{"hidden_size": 256, "experts_per_token": 2, "routed_scale": 1.5, "num_attention_heads": 4, "num_key_value_heads": 4, "tie_word_embeddings": false, "parallel_block": false, "init_std_o": 0.0371, "lr_head": 0.00843, "warmup_steps": 200, "decay_fraction": 1.0, "batch_tokens": 131072}
Below are experts of layer 2 (counted from 0) of a mixture-of-experts language model. Rows are named router (the router's row for the expert), gate (a neuron's input weights, with its number), up (a neuron's input weights, with its number), down (a neuron's output weights, with its number) and show model dimensions 0-255. Each number is 128 + 32 x the weight over its row's rms, rounded and kept within 0 to 255.
Before each expert's rows: a language model's description of what the expert responds to; "comes after" lists some tokens at least twice as common just before its tokens as in all text. This comes from a sample of Wikipedia text that the model never trained on. Tokens count by the router's weight.

# expert 10
What it handles: Capital initial letters. Single capital letters starting a word or abbreviation, especially taxonomic genus initials and name initials, such as A. lineolata, U.S.
comes after: ":", "-", ".", ";", "=", ")"
router [ 77 125  91 116 132  97 154 110  81 121 143 129 124 120  91 153 140  83 143 150 120 147 184  26 176 120 171 113  93 114  91 115 136  49 183 147 136 124 163  87 103  76 161 126 118  99 131 124 154 126 176 120  95 124 133 153 136 140 152 129 152  91 118 162 141 146 174 131 102 215 128 101 160 155 150 183 206 143 152 163 101 176  96 101  82 121 108 135 123 118 123 121 120 143 120 110  95 137  64 119 120 149 108 137 179 177 164  85 148 225 123  99 127 137  57 114 125 141 111 120 161 110 171 141  79 106 124 167 134 160 116 161  79 142 104 109 104 166 142 102 126  61  87 124 112 185 193  57 141 119 105 122 180 110  64 117  68  87  98 198 160 167 157 158 127  99 102 106 118 128 171 162  45 132 141 177 115 161 104 107 138 121 183 108 118 152 154 112 126 115 175 169 122 136  55  71 107 144 154 134 123 139 127  84 142 143  86 110 139 105 108 113 115 127 186 127 109 159 159 129 108 102 115 119 128  83 152 128 111 180 144 126  99 125  61 155 145 146 140 133 156 150 108  96 142  96 120 114 213 101 137 141 117 151 150 170]
gate2 [153 134 121 134 116 123 134 160 152 143 186 121 110 133 169 149 132  98 145 127 119 136 137  92 184 134 132  76 149 152 132  95  90 109 157  82 171 109 149 153 133 145 198 143  68 148 106 121 144 128 147 132 113  94 141 104  96  93 165 131  92 124 139  70 146 126 110 112 180 175 128 118 108  90 124 134 142 111 179 148 153 116 114  87  84  97 155 149  78 145 142  96 148  83 141 117 159 143 121  99 174  60 140 185 146 166 121 104 150 114 143 111 123 192 118  84  90 126 178 122  85 145 158 172 152 131 149  82  88  80 125 112 145  74 141 106 233 224 114 133 138 141 138 127 135 161 126 122 108  74 171 173  97 114 128 172 152 151  94 139 125 107 168 122 150 139 167 111  91  98 136 136  85  83 126 112 172 145  92 146  98  18 131 102 123 159 113 128 108 137  97 123 172 132  50 110 123 195 125  99 198  95 108 131 127 139 117 123 162  89 125 116  94 142 147  60 126 137 114  78 125 121 136 148  79 154 148 175 124 183 186 201  70 147 195  95  99 135 114 143 161 144 216 178 106 119 131 155 129 125  76  73 123 145  98 139]
up2 [155 156 134  81 156 165 106 202 162 113 159 102 123 128 120 160 159  93 129  98 128 112 101 100  89 160 149  64  82 133 143 154 140 160 117  65 162 112 132 122  95 108 167 150 133 116 126 148 133  69 125 230 157  99 169  80 137 149 189 114  97 126 123  94 138 143 124 180 131 168 202 130  69 150 189 155 156 102 121 142 150  97 131  94 194 102 133  85 116 120 155  95 109  87 159 115 142 145 105 129 147  96 124 129 164 172 191 103 155 107 144 119 124 166 133  86 142 161 124 176  98  90  47 115 110 102 125  96  93 140 147 137 125 129 124 184 154 153 123 162 111 185 152 149 154 126 108  85 128 118 125 101 150 190 157 211  98 108  71 169 137  83 113  98 166 130 170 115 169 132 125 120  77 120  98 145 145 200 140 134 155 114 122 158 174 124  85 126 176 227 165  71 115 133  96 126 114  71 128  90 111  83 150 122 130 135 111 151  99 101 187 178 120 149 146 120 100  80 124 144 186  70 109 143 164  92 123 135 104 119 141 161 119 147 117  76 130  79 126 159 137 153 138  87 110 127  83 192 146 119 175 158 119 169 128 114]
down2 [174 123 101  96 108 151  93 132 128 121 142 139 162 155 134 102 156 163 113 123 177  64 175 101  58 154 133  63 184 150 170 128 143 107 184  76  98 140  76 238 126  45  70 104  96 169 167 126 136 159 109 137 109  89 138 139 131 110 134 126 112 157 147 158 116 107 123  74 140 129 111 181 201 183 154 115  93 155 107 142 162 125 176 121 123 152 175 121 129 102 102  90 130 125 152 172 107 121 126 127 141 127 113  96 127 105 125 125  83 148 108 133  66 137 140 100 107 163  89 138 151 137 131  82 165 142  94 148 152 104 184 146 138 114 141 111 124 160 111 120 161 101  84  89 127 110 149  85 110  88 152 138 118 116 180 137 172 135 145 126 167 107 146 156 110 130  66 199 142 134 113 130 210 117 133 111 150  95  97 111 104 145 100  84 117 128 109 101  82 121 109 122 157  73  93  96 132 104 163  70 114  82 121 134 148 126 127 143 102 127 196  80 141 111 118 194 103 126 163  84 110 179 153  35 132 172 145 114 120  45 126  91 127 225  91 124 123 123 167 164 130 126 146  64 164 125 149 148 115 125 130 139 142 151 200 143]

# expert 37
What it handles: Slashes and abbreviations. Slashes in football career stats and coordinates, such as 6 '/' (0), plus abbreviations and symbols like St, vs, Jr, °N, ′.
comes after: " |", ";", " K", " U", " /", " B"
router [117 110  93 135 139  98 127 137  86 114 135 154 119 105 100 141 172  76 125 185 100 103 124 109 137 109 104 158 111 146  86 117 148  62 127 110 155  91 167 157  96 107 156  95 144  99 165 130 190 105 144 141 114 168 131 138 185 152 187  73 148 135 129 126 148 143 122 161  79 182 178  82 106 123 161 128 157 119 169 187  97 152 103 101  73 131  83 140 117  92  99 197 133 156 139 110  91 112  97  86  88 114  98 146 155 143 180 124 132 213 117 127 161  73 117  94 116 147 175 103 141  95 151 113 107  81 116  87 179 170 108 205 108 121 143 127 173 186 150 127 146  83 106 132  91 139 138 128 169 151  93 178 122 120  77 197  81 148  81 154 166 145 131 140 145 115 109  76 144 149 119 149 134 181 137 136  98 102  62 142 162 101 173 157 109 147 142  54 153 163 114 138 104 162 108 115 133 173 171 165 164 131 128 152 197  89 148 113  81 133 125 102 123 173 112 128  90 110 192 170 134 151  55 161 115 106 143 168 156 177 148  98 119 158  91 119 196 114 114  95 110  76 124  77 155 134  71 114 166 122 145 195 134 145 149 130]
gate2 [147  94 134 120 149 160  70  77  67 153 130 112 169 124 183 118 205  88 125 150 119 143 134 118 101 162  93  82 125 102  90 124 153 142 120  67 145 199 189 100 129 110  67 105 117 122 140 100 161 138 138 131  84 106 141 174 140 164 140 133 142  99  92 153 159  82 133 151 107 130 154 114 102 135 137 110  96 156 111 138 135 137 129 181 116 108 115 149 142 147 112 119 165 144 113  71 112  86 140 122  80 129 167 159  72 124 162 103 160 144 202  92 135 136 131 123  74 184 151 115 118  64 187  73 182  95 151 113 133 119 130 184 159 138 117 110 192 148 161  99 123 159 183 148 116  46 157 143 202 101 171 158  61 147 105 157  80 139 153 136  81 207  93  91 161  82 130 118  84 161 137 115 119 135 150  83 124 138  37  88 106 149 114 130 163 122  97 114 168 118 129 109  59 133 111 151 122 177 141 143 113 142 170 157 171 105 130 114 122 176 144 156 199 121 146 174 133  49 170 120 120 130 102 105 167  84 104 131 139 120 108  74 130 146 116  95 159 106 100 137 106 141 158 102 110 121  97 112  79 122 144 156 106 180 101 170]
up2 [150 113 116 139 161 146 123 142 111 148 150 162 109 111 101  85 212 140 126 132 142  93 177 142 102 111 118 127  83 126 135 156 122  85  95 164  76 164 117 107 176 122 115  76 114  61 118 164 121 136 139 114 123 174 126 139 136 169 124 207 131 130 142 190 133 129 161 156 101  95  72 160 138 102 104  86 131 115 107  94 154 172 151  90 119 139 175 134 140 150 117 131 145 166 168 119 150 121 105  98 102 143  81 173 139 146 128 119 181 146 143 141 144 166  81 167 123  39 172 137 115 172 112 124 164 114 149 109 132 129 119 110 221 191 174  93 128 157 201 113 109  96 138 149 144 168 122 137  70 134  97 145 103 162 104 113 188 143  68 149  68 160 184 135 151  98 138 119 133 146 151 126 164 136 123  74 134 193  88 150 153 100 106 134 127  64 106 127 134  83 101 124  53 109 128 119 139 149  33 177 174 163  63 121 181 146 141 103  99 165 151 182 103 183 173 133 116 131 115  76 164 142  84 115 169 159 105 164  88  90 110 107 107 150 137 217  84 118 118  98 119 157 119 122 155 154  88 145 159 145 137  98 157 129 136 167]
down2 [ 77 156 149 138  82 148 125 135 136 137  80 133 140 159 169 148 187 103  87 146 181 117  52 171 100 182 152  88  78 114  30 115 127 139 134 118 162 144  86  95 146 146 137 164 158 146  40 154 171 157  83  94 100 144 100  92  89  69 158 145 113 145 181  84 163 169 148  85 128 149 185 133 138 125 106 108 126 147 160 157 131 119 108  93 143 132 117  84 115 120 154 161 133 104 140 153 170 188  91  85  85 167 163  75 153 167  96 140 134 157 109 160 117 154 199 143 128 114 118 119 124 164 140 158 127 135 132  98 102 140  97 164 119 127 144 168  13 107 145 113 151 150 133  87  88 112 128 141 113  94 148 114 112 103 145 166 158 122 129 159 122 155  41 155 147 118 115 121 103 126 124 128 139  88  82 116 144 194 159 139 135 184 133 156 149 166 195  84 127 127 188 179 134  83 229 118  90 142 149 126 132 110 170 160 117 173 133 166 176 172  97 183 106 153  90 134 212 109 132 128  77 122 124 110  95 131 176 151 123 121 113 175 123 127 102 130 143 114 138 148 129 111 105 124 101 105 113  95 137 136 125  73 107 134 153 109]

# expert 41
What it handles: Capitals after punctuation. Capital letters starting words after hyphens, brackets, quotes or headings, as in Smriti-K-atha, Yuen-S-han, and R at a heading start.
comes after: " (", " \"", ".\n\n", "\n\n", "==\n", " =\n\n"
router [132 143  86  85 125  88 164 110 128  82 167  91  92 168  73 164 143 107 122 181 120 110 202 135 149 123 119 106 105  87  91 118 117 145 173 138 124 126 119 139  90 107 176 100 142 123 123 138 176 123 164 130 134 149 139 120 176 125 172 171 187 142 134 110 127 176 158 129 127 140 115  96 128 100 162 166 124 125 162 139 109 184  94 108 133 150 101 179 110  98 140 112  89 127 110 116  81  56 105 119 158 162  99 144 180 121 144 107 111 177  94  85 183  90  95  95 154 141  42 137 163 100 157  88  55 143 142 120 161 187  86 164 166 166 170  86 152 163  45 130 109  79  86 107  93 146 123  64 102 138  71 175 124 137 124 136 105  95 102 179 159 133 183 150  98 123 169  75 156 186 157 144 102 172 163 139 124 117  94 148  93  64 163 161 110 170 176  87 146 146 113 162 136 123  65  86 138 128 145 166 145 122 121  83 149  95  99 101 106 125 167  81 161 143 119 159  76 142 114 174 134 110 155 181 134 159 171 190 123 139 132 118 153 174 100 119 123 139 142 108 101  82  77  91 130 155  94 137 210 105 118 121 142 151 104 131]
gate0 [129 134  33 126 106 138 125  99 155  85 106 107 176 169 130 113 102  75 148 173 205 112 112 170 103 122  84 174  78 132 130 173 102 157 115 103 142  73 147 105 127 141 110  96 109 125  55 117 129 152 118 139  65 180 121 138 125 129  96  95 164 125 144  59 110 127 153 117 103 116 162 146 102 142  97 111 114 147 139 126  88 167 179 153 116 144 112  93 109  91 192 128  91 133 138  90  76 197 171 152 175  98 120  90 144 136 139 113 129 132 149  92 122 124 202 203 141  96 167 163 163 176 157 151 158 168 148 174 149 177 109 156 116 124 131 120 153 113 131  71  95 141 119 114 118 145 163 164 116 131 166 159 175 100 149 159 129 145 100  98 204 165 138 118  85 118 142 131 221 120 108 115 118 107 170 107 125 128 165 169  97  66 161 103  84 126 129 159 156 126 161 152  93 141  62 109 112 143 105  71 116 119 117 157  76 125 114 163 136 100 141 138 157 144 109 124 126  60  98 161  88 207 115 155 121 204 165  74 142 192 121 123 178 106 113 128  74 124 186 126  89 116 117 108 115 178 149  81 137 103 116 108 116 140 141 148]
up0 [ 98 114 131  85  97 135 122 100 142 134 141 130 164 210  97 121 131  36 154 128 166 156 174 138 159 147 107 178 115 163 113 102 119 156 121 121 111 111 138  81 115 125  82 111 162  63 171 196 112 124 138 184  92  73 200 132 179 137 122 125  91 108  78 146 132 170 120 132 122 103 134 156 146 162  96  99 122 169 136 105 127 141 108 153 102 151 117 191 159 222 131 143 153 118 142  98  98 171 182 164 126 128  67  86 117 102 150  54 138 115 164  99  81 171 152 128 151 159 145  93 185 131 171 161 125 141  73  96 172 180  72 103 109 125 150 143 120 168 129  97 146 138 110 175 159 134 159 167 133 108 168  87 118 122 172 143 141 101 154 143 122 163 162 130  93  88 156 146 175 158 114 135 175  89 128 106 174 126 186 120 154 157 154  66  63  84  76 130 149 132 130 142  91 101  97  92  93 179  78 154 130 117 127 139 150 197 133 121  56 166 135 124 141 134 120 134 173  93 160 104 164 142 119 125 125 140  83 131  93 194 100 167 143 105  97  90 142 165 150 144 103 154 126  88 112 147 132 178 123 139 119 185 116 121 156 192]
down0 [ 93 157 120 150 123 125 162 161 118 128  53 164 139  96  99 105 113 122  59 111 115 198 172 111 187 115  98 106 167 166 188 100 112 125 116 164 143 128  88 140 160 142 139 126 203  96 107 118 123 140 142 111  98 116 103 148 125 133 142  94 108 197 114 145 122 135 121 180 161 192 196 142  84 172  91 133  99 113 161 175 117 169 137  83 128  88 139 144 142 105 137 120 115 157 136  99 142  91  76  81 130 167 179 180  90 118  75  91 105 146 186 159 100 133 122  65 154 159 166  53 113 153 125 115  80  89 111 162 124  98 188 130 169 156 159 137 147 114 123 128 191 118 187  70 183 155 106 112 157 185 146 105  66 142 128 157 112 145 163 104  97 145 215 136 166 166  55 124 160  79 145 147 130 123  85 135  84 140  68 127 129 166  99 164  90  99 125 119 124 149 168 153 131  69 123  82 161 136 137 185 102 120 113 153 164 145 180 130  87 151 164 115 131 106 164 133 152 136  90 118 113 117 171 115 132 152  96 120 119 146  92 173 128 130 162 135 151 131 143 111 151 146 111 162 191 135 110 117  87 133 196  79 177 131 123 153]